{
  "d_model": 192,
  "experts_per_token": 1,
  "activation": "squared_relu",
  "moe_layers": [1, 2, 3, 4, 5, 6, 7, 8, 9, 10, 11, 12],
  "routed_scale": 2.0,
  "init_std_router": 0.0225,
  "norm_eps": 1e-05,
  "tie_embeddings": false,
  "optimizer": "soap_variant",
  "beta1": 0.95,
  "seq_len": 256,
  "train_tokens": 369300000,
  "steps": 11271
}
Below are experts of layer 5 (counted from 0) of a mixture-of-experts language model. Rows are named router (the router's row for the expert), up (a neuron's input weights, with its number) and show model dimensions 32-63. Each number is 50 + 15 x the weight over its row's rms, rounded and kept within 0 to 99.
Before each expert's rows: a language model's description of what the expert responds to. This comes from a sample of Wikipedia text that the model never trained on.

# expert 31
It responds to: Noun-forming suffixes ending words, such as ation, ity, ence, ment, age, as in invitation, nationality, advancement, teenager.
router:45 49 40 69 63 45 58 65 36 48 41 44 51 52 76 71 49 28 59 34 48 29 59 47 59 37 35 38 56 52 46 22
up0:35 54 48 39 45 30 28 49 80 86 69 61 75 53 58 39 65 33 48 63 60 24 50 66 24 55 54 37 42 82 47 61
up1:61 48 37 40 42 61 59 62 45 20 48 43 38 33 59 45 70 59 44 45 64 42 28 66 55 45 53 44 41 51 27 49
up2:38 36 27 28 41 46 73 15 16 52 58 35 54 36 38 40 52 72 41 30 26 30 39 72 57 58 67 21 45 55 76 34
up3:36 61 20 65 53 60 57 43 71 30 40 47 28 26 61 51 59 29 62 39 36 52 11 44 38 49 57 40 58 44 36 22
up4:74 60 50 58 55 52 36 58 49 46 32 38 60 27 38 64 67 59 50 27 20 50 16 81 71 47 60 50 69 72 53 50
up5:51 47 49 30 18 55 54 48 67 48 38 50 06 46 46 53 39 24 45 49 38 44 74 62 32 50 54 47 57 50 74 45
up6:38 46 76 66 42 56 31 33 39 65 33 37 67 50 45 58 53 27 54 55 13 70 65 51 25 70 67 67 41 38 30 66
up7:17 43 31 64 55 45 64 54 44 33 49 61 37 36 50 38 73 57 50 60 41 31 49 34 68 36 24 40 45 74 37 53

# expert 19
It responds to: Function words such as of, the and for after nouns or prepositions, as in collection of, thousands of, to the.
router:55 49 46 35 63 40 45 85 52 55 63 34 28 41 59 44 51 56 45 42 61 45 55 58 29 25 62 34 39 68 23 50
up0:47 57 33 29 43 49 59 39 39 40 38 62 63 69 52 45 47 35 65 61 52 37 44 39 60 57 44 15 32 20 36 49
up1:28 54 41 46 16 44 59 63 57 80 40 47 61 66 69 63 66 48 47 61 43 63 46 57 45 63 39 39 27 63 66 45
up2:56 56 80 32 65 76 46 71 62 74 70 66 62 36 47 43 34 52 40 38 46 53 48 46 62 60 57 40 55 54 84 58
up3:47 61 62 66 38 34 67 58 18 46 53 28 62 48 36 36 52 50 36 56 41 54 32 25 60 63 60 40 52 67 44 54
up4:42 50 42 31 50 39 55 54 62 65 57 78 34 36 45 40 42 74 45 33 38 75 68 48 34 30 43 61 29 41 43 62
up5:53 63 63 38 64 66 73 36 39 26 62 73 60 61 64 80 62 71 32 46 39 71 40 85 49 54 56 50 46 67 46 36
up6:77 61 49 65 67 71 60 48 58 44 57 30 54 39 50 68 53 37 57 56 56 56 69 55 78 72 38 39 71 48 58 27
up7:30 44 24 65 54 23 28 55 64 52 60 47 53 48 25 65 53 54 35 49 34 62 64 39 69 32 42 41 35 82 42 43

# expert 9
It responds to: Final pieces like er, ton, gu, ri ending words and place names (enslaver, Veraguas, Later), plus first names like Robert, James.
router:19 50 62 47 35 17 56 60 63 37 62 62 59 42 54 31 54 17 64 70 52 73 31 62 56 37 41 59 49 56 54 30
up0:47 58 64 78 28 58 74 47 45 63 63 28 80 60 67 51 60 38 95 61 44 64 43 51 38 79 35 57 61 46 44 49
up1:64 60 50 62 50 54 41 39 59 27 55 54 78 13 60 28 41 42 57 68 46 55 18 73 64 50 57 83 47 39 40 45
up2:68 75 60 49 42 39 75 62 37 57 33 49 45 30 60 53 28 31 65 74 59 43 55 45 52 55 39 36 50 69 42 30
up3:36 38 44 45 70 54 48 67 53 36 63 55 54 34 68 51 34 06 41 81 94 23 43 41 52 44 53 52 74 65 55 55
up4:41 77 61 71 42 36 64 68 69 42 29 60 57 47 34 35 63 59 38 68 67 64 50 49 51 34 24 81 49 47 49 75
up5:57 43 42 90 47 52 43 45 62 51 78 40 53 48 47 64 45 26 51 43 61 49 61 51 37 16 51 41 49 39 76 48
up6:35 69 38 41 50 33 51 71 56 46 43 71 63 39 59 43 51 20 28 75 52 33 71 44 45 37 28 72 28 54 26 34
up7:28 37 30 60 54 33 43 47 80 29 53 55 51 52 60 38 37 29 48 60 60 67 62 56 65 64 51 44 43 34 37 16

# expert 14
It responds to: The article a or an, number words such as two and several, and commas, often in appositions like "born at Freston, a small village".
router:44 50 77 35 49 42 31 84 52 39 44 43 70 46 69 40 44 39 86 41 22 35 50 56 57 40 56 53 39 53 46 45
up0:54 58 49 40 25 80 56 63 45 41 59 55 31 52 33 31 52 48 51 49 54 51 61 30 41 52 80 51 71 57 65 71
up1:68 41 60 38 49 36 63 19 55 64 42 70 68 64 61 74 41 38 47 50 37 71 47 54 67 29 84 85 46 20 54 35
up2:42 65 60 62 71 15 41 59 03 51 75 58 48 28 69 56 46 57 60 57 70 49 75 30 43 50 64 62 63 47 48 54
up3:50 55 46 52 47 43 55 38 47 46 43 36 50 52 56 08 59 49 83 83 61 41 33 31 51 75 35 52 72 60 59 26
up4:62 28 46 34 59 18 29 47 37 41 56 68 61 54 59 36 65 19 44 45 20 49 41 62 69 32 58 65 29 48 38 52
up5:53 73 31 49 75 11 39 53 31 46 45 47 76 55 33 45 63 40 53 66 45 66 45 51 54 43 63 39 53 50 56 37
up6:34 32 74 22 61 49 41 56 67 33 67 18 72 67 27 58 55 61 52 54 33 57 32 59 73 64 63 88 52 50 41 26
up7:57 31 66 50 64 65 64 38 24 43 67 50 82 40 60 66 36 44 47 32 43 36 57 54 60 34 40 65 45 72 34 48

# expert 25
It responds to: Prefix and middle pieces such as ex, de, con, and fragments like connector, confirmed, majority, Frederick, conducted.
router:53 36 59 46 75 45 69 58 28 68 68 46 70 53 54 41 63 56 18 43 51 33 52 68 63 36 58 34 44 42 50 43
up0:61 20 44 27 52 39 51 36 73 25 59 56 50 32 68 51 46 52 60 51 46 12 27 80 73 40 53 45 53 60 83 63
up1:42 75 79 69 69 55 36 66 65 45 73 49 54 29 64 21 59 66 68 35 50 43 71 43 29 71 54 61 75 32 36 56
up2:66 28 30 44 36 32 45 41 45 39 52 35 29 45 73 77 26 34 43 35 56 71 46 15 42 42 77 49 48 74 63 40
up3:55 21 36 59 44 45 59 43 54 47 71 38 48 40 69 62 72 34 49 60 21 69 54 45 58 42 51 25 58 66 40 48
up4:51 22 67 48 37 52 27 68 07 49 22 71 49 76 71 37 62 65 55 36 69 60 69 34 48 39 68 66 60 48 39 41
up5:48 74 62 54 59 30 46 79 47 54 35 46 47 31 27 35 34 32 54 52 43 26 37 72 71 44 67 45 45 64 28 49
up6:58 71 48 60 54 34 39 56 76 57 48 60 69 39 27 58 64 57 47 65 36 63 30 49 38 57 34 59 41 52 61 53
up7:23 55 59 50 38 40 58 76 79 55 54 30 49 43 26 10 52 53 58 42 74 50 56 40 77 43 74 65 52 26 52 40

# expert 24
It responds to: Prepositions such as on, with, over, after, under following verbs or dates, e.g. "on December 6", "responded with".
router:45 55 56 59 69 46 65 61 23 35 45 57 47 59 60 75 71 50 36 45 65 38 68 72 63 39 39 53 30 46 27 48
up0:54 44 68 39 22 31 83 60 30 43 17 48 27 49 68 34 73 65 44 28 52 46 60 59 33 49 75 70 41 55 53 33
up1:43 38 53 67 29 60 43 57 37 85 72 47 31 65 53 65 84 20 45 54 55 50 21 58 82 56 45 58 33 29 47 32
up2:68 42 28 48 48 41 57 41 54 57 51 53 61 35 39 48 46 52 32 62 42 40 70 43 44 52 45 63 42 66 34 36
up3:48 75 35 62 68 46 40 12 38 56 27 40 49 18 36 51 45 46 55 56 31 52 67 67 67 40 52 60 75 47 23 40
up4:51 50 58 26 79 48 52 25 46 55 73 42 21 44 62 57 56 26 74 39 65 50 49 66 33 30 40 17 51 50 54 27
up5:50 50 49 47 75 29 55 54 62 43 55 57 34 61 46 25 60 48 51 35 54 78 64 66 64 58 67 40 38 30 46 46
up6:43 50 69 53 58 59 68 30 56 39 25 47 41 29 52 44 63 28 54 43 59 25 45 76 71 39 27 44 66 51 41 47
up7:38 65 75 26 46 40 57 64 64 33 64 61 41 78 67 42 63 39 48 57 29 60 48 42 57 46 64 56 56 42 13 48

# expert 0
It responds to: Word-internal pieces like en, e, ie, ack inside words such as happened, medieval, Stakes, plus stray CJK byte fragments.
router:79 47 79 37 70 29 26 56 38 33 45 52 65 39 45 52 49 61 65 47 49 47 36 37 36 52 65 68 52 59 30 50
up0:81 68 51 34 20 62 59 50 43 65 15 47 55 43 43 34 40 40 52 48 24 32 67 39 37 75 54 82 48 29 56 11
up1:46 29 66 45 22 56 10 77 57 38 36 45 45 44 65 36 67 11 21 28 40 67 67 51 56 56 66 57 59 63 41 43
up2:56 56 89 69 41 89 41 45 28 53 39 53 60 72 88 57 56 76 71 67 62 32 42 23 44 47 75 62 50 39 56 26
up3:72 58 45 71 53 49 54 37 31 54 44 32 57 54 24 51 63 70 36 51 38 41 22 65 71 39 40 41 37 44 45 60
up4:52 49 50 51 68 41 58 41 63 57 54 79 89 09 63 55 40 48 65 76 48 36 56 50 37 55 31 52 69 55 55 76
up5:63 55 41 37 38 39 54 43 26 20 57 45 60 41 72 31 50 50 77 43 40 53 52 23 25 16 21 56 32 47 34 47
up6:60 35 49 63 41 50 41 49 62 60 65 57 66 56 69 58 40 33 46 45 62 54 71 42 17 36 61 51 64 30 33 17
up7:48 81 35 55 45 50 38 56 73 72 54 70 11 78 73 23 47 33 45 56 43 41 71 41 70 43 68 36 57 77 41 53

# expert 29
It responds to: Word pieces after prefixes like pro, me, se, or p, as in prop|ell|ed, ev|ang|elical, munic|ip|ality, imp|act.
router:58 82 47 43 65 60 65 57 77 51 47 37 70 49 50 30 59 32 39 48 48 60 51 73 49 28 66 61 46 49 49 40
up0:28 27 66 50 74 43 33 59 42 41 69 45 56 29 00 26 67 48 59 49 46 43 62 47 72 46 40 94 40 43 60 44
up1:50 54 26 58 51 36 65 51 41 65 45 27 61 43 30 30 58 32 10 43 69 60 32 58 57 37 61 56 46 50 26 58
up2:35 66 53 63 35 60 52 36 66 37 36 43 66 42 49 45 63 53 56 21 23 37 50 59 53 48 58 32 67 64 50 39
up3:49 66 45 56 52 55 58 39 66 48 52 67 57 77 34 46 17 45 28 52 50 81 53 51 34 63 69 56 62 66 59 61
up4:72 69 50 54 71 46 64 57 50 71 26 56 54 47 30 47 28 33 58 66 48 35 50 83 63 39 57 47 38 35 61 33
up5:46 37 26 44 59 47 53 52 42 57 12 58 70 43 53 60 69 44 34 70 52 79 85 55 31 38 63 37 85 49 48 68
up6:67 51 50 89 66 54 40 45 28 55 41 51 49 53 46 56 39 70 78 37 26 58 27 39 43 53 54 52 45 43 33 30
up7:57 60 70 57 68 44 73 61 48 27 70 15 52 57 64 52 38 45 27 67 37 31 40 44 46 33 53 60 83 29 67 45

# expert 2
It responds to: Middle pieces of common words after a short opening piece, such as s|ent, Id|ent|ical, ad|d|ed, co|st|s, un|it|s.
router:64 74 57 54 43 46 34 56 46 60 66 28 69 31 43 44 57 52 14 51 48 53 43 65 29 24 61 63 59 15 49 54
up0:46 48 40 31 42 51 57 72 32 37 41 49 57 72 68 50 48 36 62 66 29 40 54 57 60 37 43 64 46 42 51 28
up1:71 64 79 31 54 89 42 58 47 51 59 36 32 44 72 60 79 69 82 88 57 34 53 64 38 30 54 67 64 54 50 57
up2:55 68 56 64 27 55 52 37 66 65 66 49 65 46 62 38 41 35 25 17 58 52 45 73 12 33 61 49 45 51 29 46
up3:41 68 25 17 42 24 51 37 53 50 67 33 46 53 38 49 52 65 21 41 62 47 17 57 24 38 55 69 42 37 70 64
up4:28 44 16 87 36 46 34 26 57 54 63 56 34 42 63 52 80 38 65 32 22 38 66 45 33 53 90 51 55 32 58 13
up5:76 72 49 61 21 51 53 40 48 43 80 64 87 41 37 41 27 26 38 31 37 43 37 59 46 34 40 64 56 35 35 39
up6:41 81 60 09 52 56 24 51 52 56 64 57 69 66 47 35 64 27 28 43 47 71 51 45 40 29 56 56 31 40 42 44
up7:47 40 74 53 39 32 37 36 31 48 48 10 58 69 43 74 48 58 44 28 53 42 35 72 26 65 39 52 56 49 41 37

# expert 22
It responds to: The word by, title nouns like President or artist, and middle syllables of words and names, as in Pope, survive, Rihanna.
router:42 66 65 56 45 43 54 46 31 60 69 30 53 49 65 65 67 56 47 44 49 48 66 58 45 49 59 60 37 39 34 17
up0:60 76 34 57 52 42 27 72 41 57 36 23 75 36 52 70 57 29 59 49 78 43 60 64 32 60 53 72 48 76 33 57
up1:41 51 50 28 36 36 43 53 46 26 75 49 82 44 48 64 53 26 34 49 49 59 45 60 76 64 41 43 64 43 33 31
up2:20 65 24 17 28 47 58 56 71 54 65 56 52 65 54 43 50 25 58 35 44 42 38 52 62 72 46 51 41 57 61 40
up3:39 60 54 55 49 55 52 83 50 58 60 26 49 25 47 41 65 43 66 59 49 70 53 48 56 73 35 63 48 84 64 41
up4:56 65 56 43 44 62 70 40 47 43 63 56 53 06 18 62 53 57 15 57 54 44 20 51 68 77 40 33 45 52 68 36
up5:49 55 67 38 24 57 63 50 16 62 78 48 70 31 57 27 49 50 36 64 66 61 71 44 22 66 50 76 23 84 42 21
up6:59 47 56 34 53 28 20 49 51 51 55 47 27 40 49 42 63 56 65 59 41 54 68 60 43 50 66 62 28 49 53 55
up7:42 53 50 52 43 56 43 65 39 39 74 45 28 49 60 43 26 64 84 53 56 79 62 67 47 64 43 55 51 65 66 82

# expert 5
It responds to: Opening quotes and "The" in song or album titles, title words like New, Best, Black, and "the" in ma|the|matics.
router:47 77 63 47 39 28 40 65 23 91 56 33 59 14 80 58 37 49 57 32 61 74 48 83 32 38 51 52 30 62 38 61
up0:52 43 29 44 44 49 62 39 49 61 56 56 73 49 49 80 65 66 49 55 55 38 57 56 38 31 55 47 48 55 32 57
up1:54 68 48 63 57 33 35 65 49 63 69 43 51 32 55 37 67 47 24 59 62 48 68 31 47 73 51 32 43 34 78 36
up2:51 48 64 62 55 64 73 37 39 49 33 55 73 36 47 59 47 44 71 35 59 45 44 74 63 25 64 67 48 65 69 58
up3:74 86 16 55 09 45 40 67 66 69 39 35 54 47 45 52 64 40 61 19 49 75 68 62 49 55 54 46 20 35 67 67
up4:38 38 60 38 79 50 57 66 35 27 43 27 39 72 57 53 27 47 45 29 21 66 91 48 35 28 51 45 59 52 69 75
up5:41 59 56 49 29 57 57 45 54 54 75 58 50 47 80 34 56 41 59 55 61 59 28 59 58 57 45 66 41 58 31 30
up6:57 63 66 68 52 29 61 71 35 62 50 58 37 55 53 41 53 30 33 57 55 69 55 40 47 52 43 52 75 36 35 36
up7:64 29 44 30 59 52 47 29 99 33 47 41 51 46 72 64 49 44 60 61 46 32 40 46 54 19 44 31 34 19 55 57

# expert 3
It responds to: Common nouns or name starts right after the, e.g. the death of, the following day, the Soviet, the village.
router:46 80 54 64 48 42 72 61 26 72 50 45 61 41 69 50 46 37 61 37 61 34 44 55 39 26 21 57 52 29 57 42
up0:54 33 34 40 32 52 54 56 57 23 81 55 32 54 24 64 58 67 79 34 47 67 57 40 37 47 53 32 80 43 53 71
up1:60 70 26 36 51 64 52 38 46 58 49 42 46 67 64 51 31 26 64 82 42 66 52 62 29 32 38 52 44 31 38 64
up2:28 57 24 70 47 37 25 70 78 32 66 32 71 33 51 55 40 57 43 55 51 53 61 45 57 67 43 47 28 35 76 53
up3:05 76 31 17 38 21 59 41 24 39 59 75 34 61 36 66 40 53 63 49 40 22 73 39 33 48 44 52 44 42 44 28
up4:54 43 64 47 44 52 70 54 71 68 44 47 38 66 46 43 46 55 38 34 59 39 59 47 55 44 46 58 99 57 30 61
up5:36 55 61 35 49 25 82 28 14 34 48 43 41 56 54 59 82 54 46 61 56 63 51 48 45 62 27 31 77 59 42 54
up6:52 52 56 73 65 63 68 61 32 25 58 59 64 56 59 19 91 64 80 44 50 30 48 46 66 32 46 49 37 61 46 43
up7:30 62 19 52 24 39 80 47 46 42 38 42 56 71 41 43 60 40 45 35 60 40 51 25 47 43 39 58 41 55 76 26

# expert 13
It responds to: Word-initial s or se pieces after a space, such as session, serious, skyline, synonym, and bare spaces before a following word.
router:43 44 54 44 62 52 24 46 08 66 49 28 42 51 41 35 60 37 47 37 47 27 27 61 47 32 38 68 26 45 29 49
up0:28 31 31 61 46 00 50 60 07 59 56 48 51 46 46 46 48 73 52 54 75 54 41 68 26 58 71 42 49 33 61 59
up1:50 59 69 45 53 65 70 65 48 20 42 39 66 42 60 29 54 41 55 36 41 23 50 29 59 41 51 60 51 55 54 35
up2:49 47 50 07 32 56 52 29 59 59 46 43 51 44 32 30 34 33 67 10 78 73 40 51 56 48 49 64 54 57 47 49
up3:27 74 63 60 77 55 50 39 41 29 23 58 36 37 72 61 55 57 60 59 63 50 44 37 51 45 64 44 49 35 12 54
up4:78 26 53 42 25 57 64 38 32 48 43 60 33 30 39 72 54 56 24 40 34 25 56 67 52 63 23 43 57 65 39 67
up5:69 53 51 21 53 42 71 38 48 44 69 41 27 60 37 51 55 47 64 26 79 22 35 72 55 62 64 74 59 66 28 45
up6:51 36 59 62 35 87 63 54 47 83 67 33 66 51 45 68 46 33 86 23 40 55 57 43 35 71 45 51 80 27 55 58
up7:37 37 70 65 74 38 58 60 38 63 59 48 44 56 65 26 80 66 56 48 46 49 60 26 48 55 29 43 42 56 56 51

# expert 26
It responds to: The prepositions at, into, from, plus pieces inside words and names, such as acad|em|ic, Coor|d|inates, crow|n|ed.
router:46 77 69 40 62 51 52 70 39 64 50 42 66 47 51 71 48 66 53 46 19 34 70 89 81 52 57 30 48 40 44 45
up0:46 40 86 21 60 27 42 66 33 47 56 54 75 49 53 32 37 51 17 79 24 31 70 55 60 54 51 71 30 56 45 51
up1:39 45 44 47 55 50 59 55 53 49 37 65 62 55 51 63 69 38 51 19 37 54 73 22 62 46 42 31 56 49 31 63
up2:10 45 64 55 51 44 59 50 40 64 89 39 69 33 45 47 58 76 74 26 19 30 57 74 58 57 56 40 48 60 62 37
up3:20 46 60 65 26 69 53 73 39 31 45 49 69 64 34 44 32 75 46 51 16 65 54 69 55 67 38 57 53 29 48 54
up4:55 70 68 66 47 52 46 59 34 39 24 47 57 47 53 63 53 57 02 55 49 62 45 49 29 55 79 47 23 38 68 43
up5:72 34 51 35 35 06 58 70 57 59 44 19 50 46 67 59 45 25 25 38 33 54 41 55 34 77 60 51 69 70 73 22
up6:42 56 57 48 43 42 80 42 73 78 65 44 61 41 59 26 56 43 74 64 56 61 54 33 65 54 60 60 57 75 80 45
up7:47 60 66 39 49 21 52 30 29 75 42 52 50 34 43 47 48 43 46 47 46 66 46 70 58 52 44 34 43 34 62 61

# expert 20
It responds to: Word pieces right after a first capital or short start, such as O|us|mane, U|y|ghurs, Beca|us|e, va|ry, O|ce|an.
router:54 60 42 36 60 50 70 82 41 51 48 53 53 47 52 46 48 36 55 31 36 75 49 71 38 41 28 69 34 52 59 60
up0:43 43 72 50 49 70 99 33 44 68 25 53 70 53 44 35 60 34 46 64 63 33 61 47 42 40 38 52 43 30 57 77
up1:44 47 47 42 45 54 41 68 81 64 63 41 47 50 54 68 35 47 52 48 59 31 57 64 48 55 61 37 63 47 71 66
up2:52 58 43 31 47 38 63 65 67 48 45 35 67 39 46 48 73 22 63 29 15 63 56 53 47 62 54 35 28 55 29 50
up3:32 63 57 28 80 38 43 65 48 35 59 47 57 58 42 49 37 57 63 50 32 73 46 14 63 73 39 34 34 43 48 50
up4:72 73 45 46 49 51 53 52 62 72 28 74 74 49 45 32 19 32 33 34 44 34 18 37 45 64 42 67 43 40 43 59
up5:31 62 29 68 50 63 50 45 60 60 33 73 43 43 31 70 52 68 35 64 54 33 65 44 63 69 55 73 66 51 24 57
up6:53 36 71 62 71 70 56 38 47 18 35 23 22 61 58 41 54 36 41 28 31 44 40 30 42 47 61 26 54 68 39 57
up7:38 54 37 66 88 44 48 54 62 20 48 68 37 41 49 71 35 61 55 45 55 44 44 22 63 46 63 55 43 65 57 54

# expert 17
It responds to: Suffix-like pieces ending a word, especially -al, -all, -ed, -ial, as in Glend|al|e, par|all|el, front|al, return|ed.
router:77 59 61 51 59 49 46 50 56 59 45 68 39 43 43 85 53 44 32 16 57 58 48 51 31 44 44 32 55 48 21 49
up0:53 58 33 44 48 50 64 59 51 44 42 59 60 32 45 68 43 57 71 30 53 42 61 38 51 66 49 34 46 63 45 18
up1:66 43 54 51 49 51 34 68 51 72 39 56 37 24 38 78 67 60 44 41 47 72 47 81 67 35 73 66 56 60 63 39
up2:73 65 68 17 38 52 50 93 48 58 49 28 34 39 65 28 70 57 64 29 45 54 58 51 47 53 75 59 68 66 35 45
up3:68 65 67 13 66 44 62 53 53 45 45 61 48 40 46 76 38 53 52 35 44 49 36 41 51 27 48 35 58 29 40 69
up4:51 62 68 53 63 52 56 34 22 40 39 52 60 71 55 51 51 40 45 29 47 38 83 38 46 16 48 49 58 65 60 67
up5:24 50 50 58 33 37 43 50 37 40 63 14 22 72 50 67 47 56 75 14 47 21 37 63 39 38 29 50 46 44 43 38
up6:68 61 73 27 38 51 71 42 51 37 33 61 51 41 57 66 54 50 49 66 76 46 18 34 55 55 40 69 49 35 32 59
up7:64 45 51 40 67 58 42 75 44 55 61 34 49 68 45 55 81 37 33 36 61 67 34 31 70 69 59 25 69 58 51 29

# expert 7
It responds to: Consonant-vowel syllables near the start of names and words, such as Ju-di-th, Nin-ten-do, Je-ru-salem, Ju-nie.
router:38 64 49 47 52 59 47 42 71 63 63 71 70 32 36 50 64 44 81 47 30 50 41 46 38 63 50 36 43 35 21 30
up0:59 62 39 37 70 54 36 31 64 45 63 69 69 68 29 52 44 38 69 27 53 49 36 54 54 38 32 56 58 52 59 41
up1:37 49 58 49 64 29 54 44 39 54 12 50 66 54 46 47 43 80 55 43 30 21 54 45 67 49 43 54 59 35 47 41
up2:65 61 53 19 58 40 58 56 59 53 50 54 73 33 30 31 50 10 44 60 73 75 48 73 53 69 55 52 68 32 84 51
up3:69 44 41 36 18 49 35 65 24 42 36 32 51 73 34 35 77 40 37 60 26 63 63 34 51 64 58 52 40 47 69 29
up4:64 53 45 52 71 54 55 58 90 47 53 69 49 48 55 42 63 59 53 28 33 67 63 33 79 53 36 46 52 61 48 86
up5:48 40 39 64 45 49 60 32 62 33 75 68 49 28 43 29 41 35 50 31 31 65 44 62 35 42 57 52 39 60 37 71
up6:32 50 33 56 60 44 54 60 55 38 81 53 34 62 58 58 78 58 60 27 16 25 46 48 35 52 38 65 46 83 37 54
up7:59 47 90 33 44 49 79 60 54 70 65 32 45 31 53 47 49 51 35 42 42 43 35 28 52 72 42 35 60 41 25 35

# expert 6
It responds to: Syllables of surnames and given names, often foreign (Japanese, Slavic, Spanish), such as Ku-ro-da, Ma, Da, Mc, Bra.
router:48 75 48 65 30 27 52 51 66 69 34 33 66 26 37 48 57 42 67 45 86 62 58 63 23 63 11 60 33 52 54 54
up0:53 50 51 49 41 29 53 35 47 39 33 49 56 62 51 48 46 66 43 59 26 63 44 52 51 50 46 58 11 39 43 83
up1:31 45 51 49 72 18 47 39 39 29 38 51 48 35 80 54 58 66 62 45 67 41 52 54 55 75 49 44 59 47 45 33
up2:72 49 38 60 23 35 43 40 56 53 61 49 36 62 22 39 50 55 70 36 55 38 46 45 59 35 33 66 41 59 45 49
up3:42 18 56 47 37 55 28 55 49 44 78 62 55 38 48 47 64 48 71 57 57 48 51 80 42 62 64 50 57 49 33 94
up4:56 41 52 42 71 64 59 60 67 49 53 60 59 34 37 50 29 65 53 29 48 76 44 69 47 58 32 50 46 56 53 70
up5:47 20 68 39 32 49 27 56 74 34 26 29 40 43 55 46 49 68 60 45 56 49 64 40 41 61 45 38 35 56 14 50
up6:61 47 54 54 63 44 65 51 57 63 57 60 68 46 37 51 54 64 56 70 49 55 53 75 56 39 32 48 21 53 76 61
up7:41 41 69 66 37 43 28 51 72 76 70 72 37 60 46 51 76 33 57 27 68 59 34 29 50 65 20 29 49 55 61 48

# expert 21
It responds to: The word-final s in plurals, possessives and names, e.g. teams, Baker's, Chess, Kirks.
router:45 50 53 43 51 48 28 68 44 31 45 62 38 35 44 49 56 54 47 19 40 14 26 82 61 49 14 39 32 59 55 32
up0:27 53 59 57 72 14 47 35 69 36 43 58 50 69 63 36 30 57 38 46 28 37 62 59 58 24 43 63 35 66 74 26
up1:25 70 66 47 32 60 85 59 37 50 67 54 58 59 55 49 71 61 44 20 68 71 49 45 74 58 52 56 59 69 06 49
up2:54 42 54 55 63 37 38 30 61 37 48 42 27 70 29 48 62 56 39 15 56 50 23 45 42 59 35 73 50 57 49 64
up3:60 54 66 54 65 67 53 86 44 63 74 66 71 51 54 35 35 57 68 48 06 64 36 61 62 47 42 39 48 53 73 47
up4:67 49 59 47 65 75 15 59 15 33 54 73 99 36 71 67 48 60 33 41 58 37 59 47 45 54 58 21 44 43 58 46
up5:31 58 40 71 72 64 61 53 40 22 33 47 31 73 63 51 61 54 48 39 30 39 35 33 60 66 59 56 52 25 56 38
up6:34 46 49 34 61 35 43 62 70 50 53 38 35 54 44 42 32 55 68 29 52 63 69 46 15 58 37 34 45 75 76 30
up7:32 57 56 42 51 55 41 67 45 66 55 69 66 62 32 38 68 29 50 63 53 68 38 89 30 76 53 51 71 55 43 37

# expert 8
It responds to: The word that after said, other clause openers like which, who, because, it, He, and the verb ending -ing, as in go|ing.
router:67 59 48 33 36 35 34 70 40 46 48 41 56 38 60 44 61 48 55 50 39 67 63 59 60 55 33 54 52 34 33 59
up0:50 37 67 35 63 60 45 69 56 52 69 35 50 47 51 43 56 34 47 77 47 56 65 71 34 60 61 30 45 21 42 44
up1:61 39 42 65 53 22 41 40 52 34 85 59 71 52 44 31 70 45 64 40 51 56 32 64 41 47 41 56 67 68 32 87
up2:41 55 43 61 39 50 51 27 45 52 74 44 64 46 50 67 54 57 64 23 56 50 58 59 60 55 47 70 60 36 41 43
up3:74 40 16 53 69 21 59 49 63 08 68 67 66 49 46 73 38 36 55 58 56 53 52 63 52 73 57 55 39 70 40 52
up4:59 40 18 75 73 51 52 45 63 56 46 39 52 50 56 77 24 64 56 56 20 45 73 26 50 40 50 55 62 22 26 50
up5:53 63 82 46 58 85 26 69 59 17 36 46 42 71 30 51 12 71 35 59 44 55 37 44 52 68 47 41 20 39 53 47
up6:34 46 68 32 76 56 38 41 54 46 73 56 27 27 40 80 34 46 62 37 53 49 63 46 51 57 52 63 63 51 53 52
up7:54 83 58 77 51 37 61 64 33 42 54 41 63 61 73 54 68 72 54 48 54 73 56 45 47 67 32 78 56 48 44 52

# expert 23
It responds to: Word pieces after an initial C or S in names and tables, such as Su|cc|ess in launch tables, C|ra|cker, phos|ph|ide.
router:74 64 75 55 38 45 37 25 42 70 58 62 63 21 74 30 54 41 46 32 36 29 57 59 39 40 32 81 38 68 56 50
up0:62 42 53 49 31 57 36 33 58 32 35 43 50 33 46 53 40 44 58 54 12 47 46 42 22 62 52 36 01 66 53 53
up1:46 62 67 31 41 12 54 62 64 48 47 45 56 47 59 25 55 77 49 56 62 66 13 65 44 67 50 48 59 62 57 51
up2:58 70 45 47 44 45 62 26 43 51 60 37 76 24 35 41 57 61 49 62 22 42 56 42 69 64 57 61 39 61 42 55
up3:81 51 53 44 27 64 59 49 52 36 59 35 44 72 48 60 49 63 59 48 54 50 51 59 67 38 43 50 20 54 73 40
up4:74 49 27 72 33 43 72 39 67 59 41 47 41 25 33 21 45 56 01 41 36 38 62 24 67 62 46 25 77 55 51 45
up5:29 52 79 75 66 44 50 50 23 75 34 54 47 28 52 75 82 49 59 73 55 42 62 24 49 64 45 63 31 59 42 57
up6:30 30 48 49 48 60 39 57 45 65 45 53 57 34 68 43 40 54 68 40 63 56 46 64 24 73 48 52 56 62 20 42
up7:20 47 47 46 45 75 45 57 58 66 51 75 50 40 56 19 63 55 53 75 49 72 44 27 42 67 71 61 40 44 35 56